config.toml
num_hidden_layers = 12
hidden_size = 448
n_experts = 48
experts_per_token = 4
d_expert = 80
d_shared_expert = 0
hidden_act = "swiglu"
moe_layers = [1, 2, 3, 4, 5, 6, 7, 8, 9, 10, 11]
router_score = "softmax"
normalize_top_k = true
routed_scale = 2.5
balance_loss = 0.0019
balance_bias = true
init_std_router = 0.0297
lr_router = 0.000811
num_attention_heads = 7
num_key_value_heads = 1
head_dim = 64
vocab_size = 31745
norm = "rmsnorm"
norm_place = "pre"
norm_eps = 1e-06
positions = "rope"
rope_theta = 64700.0
rope_fraction = 0.25
qk_norm = false
attn_scale = 0.125
tie_word_embeddings = true
parallel_block = false
init = "uniform"
init_std_qkv = 0.0291
init_std_o = 0.0
init_std_up = 0.0291
init_std_down = 0.0
optimizer = "soap_variant"
learning_rate = 0.00269
beta1 = 0.95
beta2 = 0.98
weight_decay = 0.022
lr_head = 0.00466
max_grad_norm = 1.0
warmup_steps = 200
schedule = "wsd"
decay_fraction = 0.593
decay_shape = "linear"
final_lr_fraction = 0.0
batch_tokens = [32768, 65536, 98304]
max_seq_len = 512
doc_mask = false
z_loss = 0.0001
train_tokens = 454300000
max_steps = 7740
dataset = "wikipedia_en"
Below are experts of layer 4 (counted from 0) of a mixture-of-experts language model. Rows are named gate (a neuron's input weights, with its number), up (a neuron's input weights, with its number) and show model dimensions 112-167. Each number is 128 + 24 x the weight over its row's rms, rounded and kept within 0 to 255.
Before each expert's rows: a language model's description of what the expert responds to. This comes from a sample of Wikipedia text that the model never trained on.

# expert 23
It responds to: Common prepositions and auxiliaries in biographical prose right after the verb or subject, such as died in, was, at, is, on.
gate0 [122 140 177 105 108 142 113 115 163 131 171 101 127 127 165  82 115 127 134 108 140 149 145 155 113 126 114  93 110 134 125 142 110 117 103 160 114 125 131 165 146 136 173 138 147 147 105 108 134 140 131 147 114 163 161 133]
up0 [130 130 147 118 137 140 103 124 124 168 101 159 129 134 129 174 141  93 118 141 108 111 126 135 158 132 134 160 153 126 114 138 120 146 133 138 124 121 134  76 135 147  94 146 104  94  83 160 121 166 109 105 142  98 117 125]
gate1 [146 137 103 111  92 135 107 154  92 113 132 156 172 140 147 172 118 121 165 115 100 114 113 105 128 125 132 104 138  83  92 123 115 143 146 123 104 106 112 159 135 132 125 128 144 175 183 151 113 133 102 123 107 146 143 155]
up1 [170 146 121 111 136 153 102 164 157 130 110 135  88 143 183 170 147 159 146  54 116  99 155 140 133 162 119 166 119 124 118 142 170  94  99 113 151  66 111 151 112 135  81  95 137 134 146 112 118 136 123 106 127 145 122 175]
gate2 [122  85  39 139 147 109 142 134 151 160  69 133 134 129 165 107 160  69 126 131 123 142  94 125  76 129  80 121 148 128 102 155 118 152 148 117 159 147 122 111 127 139 128 124 144  98 103  84  79 145 143 147 129 168 184 121]
up2 [107 120 113 122 184 122 125 141 144 127  93 135 158 123 135 108 117 138 121 108 127 100  97 130 132  65 102 162 101 159 109 165  98 137 140 109 137 117 125 126 138 140 110  99 136 114 118 121 116 167 108 170 113 153 162 129]
gate3 [108 106 117 110  98  75 188 121 153 108 151 118 102 115 118 123 147 103 134 115 150 126 135 144  97  92 128 115 185 115 108 164 132 103 130 136 145 112 140 114 148 181 135 113 146 128  84 113 138 122 104 132 110 163 145 130]
up3 [164 114 105 114 104 158  94 141 149 131 132 123 142 200 120 111 132 127 101 142 137  99 125 127 129 105 113 169 107  84 121 131  99 142 129 114 135  65 113 128 117  98 136 112 146 120 154 134 163 104 116 162  97 110 138 179]
gate4 [111 144 144 121 176 125 156 103 181 122 110  84 167 148 138 114 148 112 147 169 137 113 157 155 125 138 101 109 152  99 114  74 121 141 124 108  94 129 166  94 122 126 105 174 108 128  96 121 174 102 130 173 127 133  99 125]
up4 [134 109 156 134 144 132 106 137 143 132 111 158 145 136 124 116 140 117 125 102 111 127 118 134 173 126  72  88 147 179 181 128 119 126 114 147  99 144 105 169 158 157 151 123 116 146 121  87 148 135  98 123  68 141 116 143]
gate5 [ 92 164  94 159 132 126 143  87 103 125 119 129 100 126 145 126 146 160  70 110 118 117 113 162 138  86 138 123 116  78 131 139 123 122 156 170 140 174 115 121 124 119 127 113 131 156 152 126 181 134 123 112 144 143 142 122]
up5 [ 99 140 133 117 144 119  84  94 113 147 137 141  92 147 150 127 105 123 135 132  90  92 166 147 134 132 117 127 144  99 112 151 142 131  88 159 111 149 115 134 172 121 136  87 152 111 131 139 111 132  70 114 174 161  58 161]
gate6 [130 130 154 128 125 116 119 109 148  94 138 143 133 154 117 176 131 122 151  85 129 125  99 138 121 127 154 148 118 121 109 117 138 142 107  83 116 124 119 151 104 135 120 146 138 147 104 144 164 122 154 130 120 156 144 153]
up6 [113 133 135 132 116 128 131 111 106 110 125 155 141  90 129  92 127  83 135 173 141 135 155 127 168 118 140 142 164  90 162 119 180 140 134 142  96 140 146 114 165 129 108 135 161 127 147  93 129 126 125 125 158  92 115 148]
gate7 [124 141 150 110 122 145 150 115 111 103 116 117 152 151 136  97 125 105 152  94 111 150  87 161 124 103 158 116 143 113 101 175 117 139 128  93  95 102 126 171  51 113  95 145 171 141 122  99 138  96 115 127 147 131 145 174]
up7 [139  78  93  93 126 120 110 130 110 136 144 131 133 120 131 127 184  86 148 133 145 138 129 121 163 114 161 143 122 116 165  59 158 112 164 162 120 138 127 133 194 164 165 101 173 129 159 152 142 136 135 146 122 125 139 124]
gate8 [117 125 143 167 125 117 193 155 148 119 104 125 140  94 110 144 102 148  95 105 114 163 135 107 133 107 129 135 112 119 115 162 169 115 110 121 117 136 164  93 146 116 103 117 119  98 100 146 179 123 100 118 157 121 128 162]
up8 [104  91 169 128 100  65 102 165  94 153 143 118 131 157 110 153  90  99 101 122 154 157  98 157  97 128 153 139 145 155 143 110 125 109 105 111 112 136 114 122 131 116 119 116 107 115 125  95  98 144 105 135 126 136 172 145]
gate9 [125 146 104 127 126 112 137 113  91 129  95 105 143 183 119 137 167 150 173 103 114 128 178 116 120 177 162 109 117  82  90  92 134 134 144 144 137 142 129 126 139 164 114 122 186 126 133 106 120 117 154 114 129 119 100 114]
up9 [149 121 172 194 109 116 127 136 147 125 152 111 147  92 116 118  90 127 102 126 137 138 161 148 128 142 196 128 119 104 164 136 102 118 119 162 157 147 148 124 152 136 120  99  98 120 120 127 127 164  88 113 151 164 151 155]
gate10 [132 146 160  89 104 146 130 159 149 122 138 137  88 162 111 131 118 157 121 139  91 165  99 123 148 111 126 150 152 147 107 121 118 125  91  74  82 153 166 129 125 135 125 120 144  97 123  93 163 132 116 123 161 154 144 132]
up10 [120 120 160 173 150 143 118 131  91 145 101 118 127  91 129 112 162 139 139 129 145 132 134 143 130 112 146 118 123 132 140 163 117 125 165 131 147 101  94 116 114 121 123 113 126 104 102 105 130 134 109 112  90 120  87 108]
gate11 [188 146  43 175 134  85 112  97 123 149 150 109 167 134  95 126 142 143 110 180 116 163 103 181 121 118 158 102 160 141 104 131 106 121 160 131 144 116  99 131 110 162 185 115 138 146 109  80 111 133 140 155 124  90 108 140]
up11 [ 72 139 151 103  70 170 106 149 103 120 123 128 148  86  91 107  86 126 132 160 127 136 171 148 138 155 131 131 120 136 147 126 149  96 170 167 134 140 121 119  85 123 110 123 115 115 119 149 158 137  82 164 130 150 158  75]
gate12 [ 86 137 117 122 150 107 126 130  96  84 155 111 144 141  88 144  91 132 159 172 149 118  89  85 151 105 127 137 127 112 147 113 139 114 121 148 113 116  98  86  87 134 141 186 138 121 139 123 105 154 162  82 137 105 119 152]
up12 [153 127 124 126 132 122 133 159 144 141 126 122 118 124 102 162  78 119 110 117 137 125 121 147 117 144 125 152 115 145 129 132 131  76 130 147 137 138 152  95 167 121 149 100 127 100 114 151 150 122 132 145 121 125 106 164]
gate13 [121 146 145 137 128 121 132 156 114 153 135 139 132 167 117 129 127 131  95 159 193 133  82 133 181 138  90 114 100 102 166 109  88  74 144 122 133 132  99 124 124 133 130 135 122 127 139 113 156 148  84 115 117 158  73 137]
up13 [135 154 111 144 154 132 158 114 131 130 104 153 150  82 130 122 145 124 151 128 144 104 176 138 120 156 115  72 141 142 128 171 155 129 119 124 146 153 114 119 124 109 103  86  86 136 149 173 113 142  78 139 140  94 102 136]
gate14 [135 185 181 139  93 119 128 134 116 177 124 106 151 127 113 101 144 108 148 159 101  89 115 147 130 140 137 104 157 142  93 152 144 118 167 121 139 127 152 138 169 115 154 123 103 117 136 103 128 155 131 115 125 145  95 148]
up14 [133 101 131 114  79 111 116  99 132 124 118 116 153 102 106 132 136 152 150 125 119 133 154  51 150 138 132 121 150 108 155 102 119 148 125 149 103 108  98 124 122 162 163 126 147 158 125 163 146 123 107 165 119 117 127 152]
gate15 [131 173 135 153 131 136 132 167 133 147 160 142 147 128  99 114 150 135 107 128 130 153 132 176  92 172 155 128 155 122 140 123 162 125 147 120 143 100 160 133 108 147 141  96 173 111 144 112 175 123 144 120 152 117 100 117]
up15 [ 97 146 107 146 137 128  99 128 119 130 136 147 122 158  93 154 136 148 137 141 117 122 155  90 117 131 132 150 144 100 131 158 165  80 160 166 130 141 154 107  81 116 161 154 108 115 100 134 122 161 148 127 155 144  82 114]
gate16 [104 126 135 132 138 119 188 149 108  84 114 129 155 123 118 162  64 146 175 126  94 112 150 135 143 102 125 127  99  96 159 129 166 102 129  62 168 113 115 153 139 130 101 175 153 124 134 133 133 119 140 116  95 110 138 145]
up16 [159 173 146 125 109 162  84 165 150 179 155 154 126  88 117 154 184 158  74 148 156 109 174 119 161 138 138 169 177 134 111 124 109 121  92 133 122 128 176 101 126 133 138 105 170 105 165 148  93 110 110 116 107 123  95 130]
gate17 [108 123  94 130 113 141 141 132 112 117  84 126 122 163 171 138 107 154  91  56 130 133 131 188 142 123 148  99 117 144 142  97 139 133 137 126 127 121 136 121 126 149 138 133 133 125 145 102 126 114 171 130 137 144 124 162]
up17 [101 129 156 134 139 170 170 139 152 133 100  96 135 139 171  97 113 118 109  59 100  90  96 165 122 143 164  83 124 173 140 136 156  91 123 131 137 121 108 150 113 138 132 127 153 124 144 106 111 106 185  71 113 124 106 160]
gate18 [155 159  97 143 129 112 128 113  97  87 156 122 115 142 123 154 138 128 146 172 147  95 162 168 134 145  79 109 145  91 145 125 154 134 166 123  76 110 101 143 132 112 131 107  94 131 138 132 150 126 170 153 147 163 136 152]
up18 [122 114 155 129 128 102 143 126 139 146 104 114 120 106 122 126 143 156 133 100 116 165 104  91 102  99 164 114 107 142 173 107 108 115  99  97 135 152  86 121 134 130 115 148 159 128 158 145 145 127  80 100 114 135 159 103]
gate19 [147 125 120 122  89  99  84 128 159 141 176 156 114 127 136  88 122 121 140 134 123 162 103 104 134 137 151  90 148 127 130 133 129 120 152 149 126 107 118 148 138 181 119 140 119 148 161 124 127 172 128 168 130 145 123  99]
up19 [141 111 168  91 149 103 133 172 157 157 119 129 134 113 125 109 135  98 172 131  92 149  99  86 111 152 110 169 146 111 118 148 177 142 113 147 114 134  78 116 140 157 131 171 186 112 114 140 123 122 111 108 121 128 153 148]
gate20 [106 126 107 100 106 138  98 161 118 148 153 102  77 145 154 137 119 111  99 126 136 159 148 122 112 118 136 134 142 152 124  67  94 162 150  99 129 105 136 133 124 140 131 143 110 141 184 123 142 156 138 120 156 119 122 140]
up20 [153  70  85 147  95 146 110 157 123 145 170 101 126 155 124  97 139 130 112 118 119 143 150 127 163 122 148 114 145 134 138  73 118 174 136 135 144 134 160 112  99 115 133 155 112 179 146 132 115 110 102  89 142 145 122 142]
gate21 [120 102 126  99 171 102 111 173 152 167 111  96 135 120 162  86 144  98 157 137 163 117  90 138 137 141  59 113 145 164 115  90 155 145 154 129 117 103 121 114 135  98 153  98 130  88  97 130 157 127 130  68 113 152 123 119]
up21 [133 136 143 134 111 156 136 152 187 157 106 115 118 164 167 128  85 118  97 140 121 158 159 148 131 106  98  97 152 145 137 199  57 120 123 144  87 124 114 147 140 106 155 135 103 113  66 135 102 151 137 162 104 112 127 134]
gate22 [119 128 157 133 118 162 118 143  90 109 105 106 106 108 146 119 180 162  94 125 118 110 133 144 142 106 129  97 138 148 158 126 132  80 120 120 140 114 119 125 141 142 124 141 156 112 128 123 104  98 113 127 159 115 106 120]
up22 [101 127  80 105  86 122 104 166 126 124 131 121 145 124 142 116  83 120 123  99 125 145 154  96 126 131 100 152 125 112 120 116 169 146  98 101 105 150  63 129 156 142 105 134  99 138 156 121 137 126 132 114 104 141 125 141]
gate23 [140 109 106 134 105 192 115 156 131 168 124 135 110 144 127 126 128 122 120 142 155 130 137 165 128 125 112 124 152 121 133 115 157 135 160 143  99 116 151 125 125 141 112  84 158 158  77 112 168 183 116 164 131 151 140 124]
up23 [137 101 159  97 112 120 107  89 119 168 140 163 113 144 118 133 145 127 182 133 116  90 146 150 148 144 122 138 167 125 141 121 125 155  89 123 105 109 132 117 118 117 122  99 154 117 147 127  88  73 110  99 143 135 115 125]
gate24 [ 86 150 112 157 110 174  95 159 123 135 143 131 161 148 157 140 167 114 124 155 145 113  99 103 172  63 128 151 112  71 126 163 130 113 132  98 145 117 127  87 139 125 152 126  80  91 159  97 115 140 141 153 130 162 134 121]
up24 [161 132 114  94 131 155 128 147 117 143 117 121  67 155 158 148 123 152 114  88 123 143 141 106 119 123 117 164 100 142 126 143  83 109 114 117 114 134 172 137 133 164 120 150 114 103 110 154 121 130 121 116 143 135  76 139]
gate25 [105  92 130 140 110 119 115 111 118 128 136 130 108 135 134  57 120 173 125 186 119 101 110 180 127 120 169 113 136  97 113 127 132 119  90 154 139 151  87 126 130 103 168 159 115 146 123 138 114 144  93 111 133 155 143 128]
up25 [154 138 110 128 123 113 110 155 110 130 155 132 103 101 121 163 144  90 117  99 153 127  73 104 145 137  62 158 151 129 119 128 117 126 139 145 138  84 141  99  85 105  98 109 125 115  94 148 126  97 144 111 108  92  90 178]
gate26 [120 146 168 108 153  99 121 120 110 161 143 116 125 126 151 136 113  95 138 114 117 129 115 186 136 160  96 117 103 101 136 135  77 126 126 124 118 148 153 115 119 144 147 176  72 127 136 130 114 138  97 107 129 118 110 138]
up26 [102 102 131 119 121 142 123 153 127 131 121 148 115 139 107  99  99 144 103 149 138 111 138 116 109 117 191 126 117 126 107  78 130 144 110 160 156  66 154 126 131 117 113  90 124 120 133  75  89 161 119 185 123 146 153 112]
gate27 [135 152 124 149 123 160 135 175 174 123  97 128 168 151 135 142 133 112 127  92 115  75 123 119 169 127  92 110 152 105  99 139 124 136 137 158 141  88 117 115  66 106 133 137 117 100  78 115 134 189 162 139 120 165 106 141]
up27 [152 103 112 127 152 149 129 124 114  74 130 123 109 138 163 159 122 187 120 127 114 170 149 124  93 156 115 106 112 133 166 109  98 122 129 100 142 133 142 155 153 140 119 117 110 110 161 140 129  91 127 111 107 139 113 119]
gate28 [ 92 108 140 145  98 124 155 121 141 146 136 114 108 153 120 135 117  99 158 123 151 127 140 156 126 105 194 130 129 142 126 132 101 156 124 114 138 118 171  98 118  92 102 130 121 107 145 163 141  81 108 156 121 129 124 168]
up28 [119 133 102 126  97 115 123 116 127 134 145 110 116 102 109 159 134 132 137 125 159  86 100  85 127 126 103  96 104 144 156  96  83 146 122 126 127 128 143 145 135 144 121 101 120 127 134 126  80 113  98 114  87  96 111 146]
gate29 [155 144 152 112 114 166 180  97 123 107 164 109 121 122 126 101 127 133 114 126 116 114 137 112  70 155 113  96 133 125 140 136  82 133  87 131 160 126  87 124 123 161  82 176 191 113 154 119 131 160 160  85 154 114 166 107]
up29 [ 97 136 151 154 105  97  86 155 149 105 155  99 108 144 130  94 119 128 138  71 163 113 103 127  95 184 116 116 110 131 148 130 102 127 118 165 148 130 135 111  96 120 103 139 154 141 162 104 170 151 131 135 157 112 186 131]
gate30 [145 122 133 115 139 134 137 161 147 121 104 109  93 116 130 115 149 111 103  94 136 118 116 191 152  89 131 112 144 151 127 149 116  95 153 144 154 147 118 102 124 153 145 124 116 105 113 121 157 124 137 142 163 183 140  96]
up30 [156 126 190 135  92 109 101 133  87 154 154  71 110  88 177 129 116 150 119  94 135 139 160  91 166 149 154 176 129 136 109 140 158  89 134 129 140 112 119 110 181 174 110 147 141 169  67  83 121 151 144 150 145 152 107 159]
gate31 [116 117  90 129 116 121 183 102 149 146 149 170  94  98 121 122 137 152 125 129 119 138 107 152 160 177 142 127 135  97 161  36 144 136 128 108 126 129 161 123 129 103 118 157 121 137 157 127 138 121 155 114 155 107 112  81]
up31 [109 139 143 102 147 114  89 134 133 104  96 140 124 172 148  75 127 140 135 111 102 151 126 124 146  79 145  90 136 143 137 162 124 127 124 152 127 129  62  81 151  99 160 125 163 134 109 117 123 110 136 100  96 146 114 155]
gate32 [143 128 115 122  96 157 119 150  70 120 146 140 124 160 134 162 163 146 129  90 154 181 114  81 173 158 130 125 106 116 193 136 169  51 136 119  86  71 134 112 134 115 161 145 147 144 122 135 128 144 123 105  96 120 152 140]
up32 [152 140 146 114 156 106 112 149  92 174 113 139 142 122 136 105 117 162 113  94 130 147 123 121 105 140 157 138 125 107 121 121 126 148  80 175 106 133 145 118  83  91 142 126 145 140  89 137 119 157  95 123 143  91 148 162]
gate33 [168 108 113  90 104 177 117 137 179 142 132 112 156 111 136 109 142 150 124 110  87 100 140 178 118 124 140 131 121 114  96 143 125 129 106  88 130  80 102 129 146 142 153 102 102 157 111 139 109 116 112 136 113 110 142 108]
up33 [150 152  86 175 153 109 127 156 128 168 118 116 157 124  57 106 122 133 123 159 105 129 127 106 129 130 169 129  90  89 119  92 136 112 139 104 198  97  99 120 123 109 122 142 177 100  76 149 147  94 137 112 123 151 150 130]
gate34 [166 130 162 108 141 149 142 117 115 161 140 125 190 134 163 154 146 125  81 140 131 144 110 118 154 173 137 115 127  94 155 135 129 103  98 124 111 135  97 123 125  94 136  89 125 146 109 157  99 140 178 116 152 147  94 139]
up34 [146 104 141  92 110 102 111 122 144 108 103 138  99 112 182 103 147 146 129  93 119 126 131 126 116 154 188 119 127 140 141 130  90 118 170 144 103  93 118 154 124 121 136 143 129 137 158 101 164 127 105 144 125 135 138 182]
gate35 [107 131 110 143 135 110 149 101 116 138 115 162 132 147 132 105 136 122 163 113 158 119 141 176 134 126 119 122 112 126 142 137 126 120 105 146 132 141 144 136 187 141 136 146 132  85 136 137 141 126 136 120 153 120 123 154]
up35 [135 126  97 108 113 145 137  77 130  97 153 141 119 155 136 147 141 137 152 138 132 111 109 113 132 137 159 107 133  90 143 136 113 124 142 113 124 107 148 104 159 149 119  74 103 156 149 114 129 163  99  99  90 105  89 147]
gate36 [134 123 146 133 121 128 126 155 136 124 130 105 128 129 123  85 121 137 199 150  68 147 129 180 169 112 140 114 120 136 146 170 121 123 100 138 131 139 115 136 155 145 107  90 117 173 137  70 136  81 151 163 117 129 130 144]
up36 [144 140 188 126  91 114 130 138 129  98 117 146 115  97 149 146 119 119 136 125 128 157 136 151 145 125 156 113 147 181 127 112 135 118 189 119 104 109 116 147 168 173 113 106 161 163 137 126 141 130  88 111  93 171 146  83]
gate37 [163 108  64 125 154 106  95 121 122 165 167  95 115 111 168 112 157 144 104 112 114 110 150 100 156 144 136 143 120 142 128 110 131 164 148 136 104  96 100 131  95 173 144 122 102 111 136 120 128 123 157 146 117  98  94  96]
up37 [116 121  99 138 145 125 139 110 125 106  83 156  79 105 149 132 151  75  84 121 109 140 140 151 131 125 101 100 130 108  95 143 137  99 155 173 152 110 115 148 150 135 127 157 118 146 163 125 131 140 105 169 133 152 186 180]
gate38 [101  95 136 100 149 119 191  83 129 119  98 116 101 130 132  97  82 101 148 151 164  75 116 155 119 138  74  86 121 131 100 114 128 102 130 154  94 149 143 167 142 145 114 114 146 155 122 137 107  85 141 117 183 136  96  99]
up38 [ 78  93 135 106 195 126 151  95 160 124 136 145 150 113 147 132 110 129 127 117 160  73 127 133 108 130 114 110 122 159  99 117 142 130 112 166 147 101 116 123 150 144 101 120 126 120 124 167  98 146 117  97 159 150 137 105]
gate39 [144 167 119  81 147 126 119 140 127 102 138 129 144 113 107 125 100 100 111 151  95 135 104 139 173  97 100 151  75 153 116 141 150 120 128 127 148  74 102 104 141 109 156 142 139  84 120 154  82 158 120  94 146 167 103 143]
up39 [161 140 142 106 136 124 127 117 144  62 148 167 127 104 128 134 126 132 121 133 123 140 148 169 132 124 177 122 107 148 137 131 133  97 128 134 129 151 126 116 146 119 133 134 157 142 124 160 114 122  90 160 191 143 109 152]
gate40 [152 160 163 128 111 118 132 140 147 120 165 147 133 140 177  68 171 134  95  84 138 139 146 135 119 110 133 112 113 132 134 134 160 141 130 129  93 144 133  74 139 141 129 104  93 143 148 147 101 114 110 121 169 137 126 147]
up40 [ 87 115 143  88 141 147 131 136 130 100 113 156 141 151  88 166  92  75 109 135 115 110 150 118 150 128 144  90 129 125 113 137  83  92 140  95 130  97 114 151 110 119 111 140 195 111 100 127 141 132 164 132 127 107 123 115]
gate41 [140 128 151 142 147  95 135 156 154 157 113 139 125 117 143 150 127 146 138 126 125 148 151 160 122 138 121 128 185  98 142 169 115 102 191 153  97 143 108 153  96 159 139 113 150 148 137 155 117 154  94 149 137 101  86 155]
up41 [110  98 118 142 132 158 113 124 119 134 142 149 122 141 109  98 104 164 144 122 101 118 120 134 121 122 150 141 155 111 120 110  93 145 150 138 109 128 132 112 117  98 161 162 106 155 153 126 144 141 120  93 137 116 132 111]
gate42 [104 146 152 110 140 112 110 137 107 101 110  84  95 163 150 155 112 130 131  93 134 166 123 156  97 125 140 109 165 100 125 114 105 164 138 141 174 116  89 119  87 140 154 167 141 147 129 151 133 124 110 108  84 104  96 146]
up42 [128 156 152  76 140 129 130 105  74  70  95 121  89 134 152 112 103 121 155  84 145 156 141  56 127 115 147 122 138  69 137 153 133 116 132 116 156 132 123 159 119 110 128 177 174 137 148 126 117 116 102  92 135 125 118 106]
gate43 [143 151  95 140 143 168 110 116 133 120 118 123 195 128  85 144 131 103 162 130 126  91 149  99 146 111 126 110 157 130 179 141 124 125 114 161 133 112 124 123 134 156 121 171 141  95 113 140  97 154 124  97 102 117 131 127]
up43 [116 104 122 174 129 127 116 117 155 154 109 122 136 111 131 102 149 126 116 108 130 148 146 139 118 131 143 161 126 118 121 128 121 141 121  75 133 123 110 166 123 127 122 144 111 103 120 143 116 156 122 134 133 175 141 159]
gate44 [139 156 136 160 156 140 150 121 126 101 126 134 131 144  95 130 108 118 171 146 160 119 134 127 128 157 129 115 131  96 143 180 124 121 140 139 125  87 136  81  91 116  88 177  55 114 118  94 146 113 153 150 142  91 121 146]
up44 [141 129 154 112 144  99 149 161 122  62 110 113  98 124 132 154  93  86 163  95 116 148  98 109 108 156 169 118 149 103  99 136 117 131 175 150 110 136 141 113 166 129 158 100 136 122 137 118 143 130 154  96 128  84  96 167]
gate45 [144 125 103 136 102 114 139 127 121 121 128 127 109 158 156 145 121 109 126  81 176 137 161 149 103 162 149 141 119 110 147 151 154 137 140 153 136  89 172 111 168 159  74  96 116 172 127  73  81 156 145 156 144 100 131  93]
up45 [120 107 176 114 153 159 139 138 113 120 130 131 133  98 119 104 124 151 132 141  92  78 106 113 159 114 105 113 138 137 118 108 111 117 143  87 112 166 102 141 113 100 159 171 135  94 101 178 169  65 130 123 100 135 122 121]
gate46 [115 176 131 148 116 112 152 136  62 169 157 129 110 122 107 145 103 130 112 116 152  67 107 115 124 156  83 111 169 122  99 153 165 137 118 186 144 106 106 119  82 102 100 102  91 134 129 145 118 132 126 164 109 122 119 134]
up46 [114 160 138 152 107 129 152 129  81 156 164 108 120 129 121 122 121 130 115  56 148  79  90 129 122 180 101 118 124 127 115 146 153 134 121 141 165 123 118 142 100 133  85 119 104 129 123 143 111 126 126 124 102 135 138 127]
gate47 [104 109  85 162 103 128 105  92 145 115 128 150 136 128 141  99 123 101 146 131 119 163 126 140 128 128 100 164 128 101 191 164 133 149 118 166 133 134 101 150 121 129 104 139 152 128 118  98 123 129 130 155 145 129 164  98]
up47 [119 137 130 111 117 127 112 101 172  84 140 117 125 153 152 111  84  96 132 145 102 106 135 108 123  96 105 177 102 155 113 158  94 102  91 148 155 113 114 161 152 141 184  67 101 144  71 113 106  66 147 123 134 109 156 102]
gate48 [113 128 124 135 137 135 119 151 129 112  95  94 139 141 183 118  96 139 169 139 150 119 124 156 118 143 205 141 120  77 179 149 139 116 138 176 141 161 114 117 105 125 129 128 104 128 122 135 134 140 135  97  74 108 125 148]
up48 [ 89 148 120 142 149 151  98 124 146 134 107 131 153 127 133  99 128 134 130 109 152 113 186 117 159 112 166 120  59 112 170 139 134 168 156 155 146  89 118 135 166 166 123 174 119 118 135 121 156 147 134 131 121  77 114 120]
gate49 [126 120 101 138 120  91  94 143 160 130  98 122 103 120 121 134 150 134 104  41 122 115  99  89 127 128 147 100 115  79 135 148  86 115 150 140 138 165 134 150 134 140 117 177 131 111 105 132  99 123 114 124 134 135 178 100]
up49 [166 131  98 171  98 130 149 108 153 123  93 119 116 117 139 148 103 147 101 118 115 159 147 113  91 109 122 146 123 143 109 133 112 104 119 138 138 134 134 158 124 142 158 160 135 172 155 129 141 155 137 131 135 127 113 140]
gate50 [158 152 143 146 158 116 138 140 137 122 122 134 153 137 137 145 142  79 166 152 142 151 120 161 138 132  63 146  80 129 111 158  97 191 132 139  84 104 162  84 127  90 103 122 150 138 129 131 132 151 110 149 135 121 126 154]
up50 [119 113 125 130 123  96  97 131 104 130 117 145  89  98 144 142 104 155 125 121  87 119 114 116  96  85  69  84 142 123  90 138 139  79 143 111  99 100 128 162 141 146 153 138 146 120 167 148  47 111 159 122  92 148 121 108]
gate51 [105 133 118 127 113 153 108 106 108 106 121 137  90  93 161  80 140 108 189 150 146 103 104 102 125 130 147 129 101 153  95  89 147  84 124 182  85 103 170 152 151 109 140 156 127 136 156 139 103 205 144 158 151 165 120  99]
up51 [122 148 123 144 133 105 104 127 137 148 103 107 120 167  81 130 112 115 135 123 115 159 143 137 104 101 121 153 157 125 143 104 133 140 137 111 134 134 149 171 154 139 125 120 121 149 114  66 169 119 133  93 109 122 136 148]
gate52 [102 164 155  71 116  91 152 144 168 116 106 132 153 190 139 116 140 150 121 128  57  87 130 123 147 125 114 147 120 169 144 122 141 161 106 115 116 156 117  97 107 115  95 129 141 146 125 162 119 124 135 109  94 144 111 117]
up52 [118 209 119  89 120 119  98 140 142 136 136 123 131 147  93 109 118 136 132 115 106 129 186 106 149 141 148 121 116 140 152 126 146 156 125 169  96 125 139 158 120 105 146 142 104 191 149 158 133 123 126 100 132 144  85 107]
gate53 [129 111 144 127 151 201 123 136 142 136 138 168 112  82 121  91  79  99 157 106 121 175 149 123 163 147 118 136 110 122 143 183 115 113 117 143 142 154 128 151 123 119 130 133 123 121 141 117 120 137 145 152 103 156 112 140]
up53 [114 113 126 141 102 106 119 101  96 121 125 126 115 166 125 146 105 137  90 130 126  70 104 110 133 105 129 112 143 182 122  80 159 117 114 115 129  92 134 151 104 124 155 133 121 152 145 105 105 141 110 107 143 123 132 126]
gate54 [ 78 116 125  99 119 139 110  88 122 131 122 112 123 122 123  88 160 131 151 143 147 140 142  97 143 142 151 103 112 112 141 122 108  91 172  81 144  95 163 113 156 101 157 137 141 123 131 131 144  78 135 127  93 153 160 150]
up54 [142 102 132  76 132 104 136 170 120  68 120 143 141 126 108 138 111 172 125 115  93 135 201 131 131 150 156 126  96 103 154 175 116 123 118 138 144  97 125  97 159 120 131 129  98 114 148 152 154 156 124 112 142 117 145 188]
gate55 [118 101  95 100 123 134 134 125 120 153 127 172 111 147 150 145 145 151 155 116 133 136 123 151 128 152 141  75 127 142 105 106 131 116 135 106 115  80 119 129 107 132 110  79 178 147 169 120 103  98 134  95 100 129 103 145]
up55 [124 126  88 158 155 129 130 134 115 116 148 131 129 125 174 181 114 166 142 106 152 149 116 100  65 126 103  96 179 157 136 105 121 216 129 159 164 136 104 103 127 135 115 157 119 159 116 127 125 121 126 114 146 137 113 128]
gate56 [158 145 132 161 103 145 121 139 132 129  78  67 131 127 154  97 135  87 122 109 103 165 133 154 171 108 186 120 145 153 135 172  91 131 125 141 148  52 134 158 131 113 124 127 126 136  99 136 126 102 145 154 158 134 108 163]
up56 [ 93 155 115 126 143 132 132  87  95 121 136 122 128 110 114 133 143 151 149 109 129 142  97 115 157 180  82 108 128 121 101 118  76 147 138 163 132 157 141 135 118 104 100 145 103 156 108 176 132 105 145 100 101 134 143  83]
gate57 [108 114 132 147 125  87 123 130  62 128  92 127 116 117 138 118 141 137 131 117 152 159  99 137 146  96 122  60 163 121 158 154 132 149  67 130 141 180 118 152 134 114 136  95 110 153 122 151 151 116 164 149 119 143 186 149]
up57 [147 115 132 133 185 107 145 116 171 148 142 108 181 138 148 128 122 144 116 121 144 135 107 130 140 139 124 156 119 143 118 150 152  78 135 127 125  76 137 141 122 112 146 132 153 125  90 121 121  95 140 112 175 145 103 106]
gate58 [168  68 125 117 100 131  99  99 143 151 114  97 170 155 120  97 119 138 157 131 124 119 145 164 136 108 117 105 109 129 146 112 145 146 127 110 130 139 136 124 142 133  92  97 130 156 116 126 167 123 146 151 151 124 113 169]
up58 [157 136 120 163  95 158 159 125 138  71 102 106 111 152 115 152 148 125 152 152  98 152 140 130 122 116  89 113  97 134 136 122  98 192 152 134 133 129 143  80 106 163 108  98 105 106 142 128 166 165 108 135 114 156 152 149]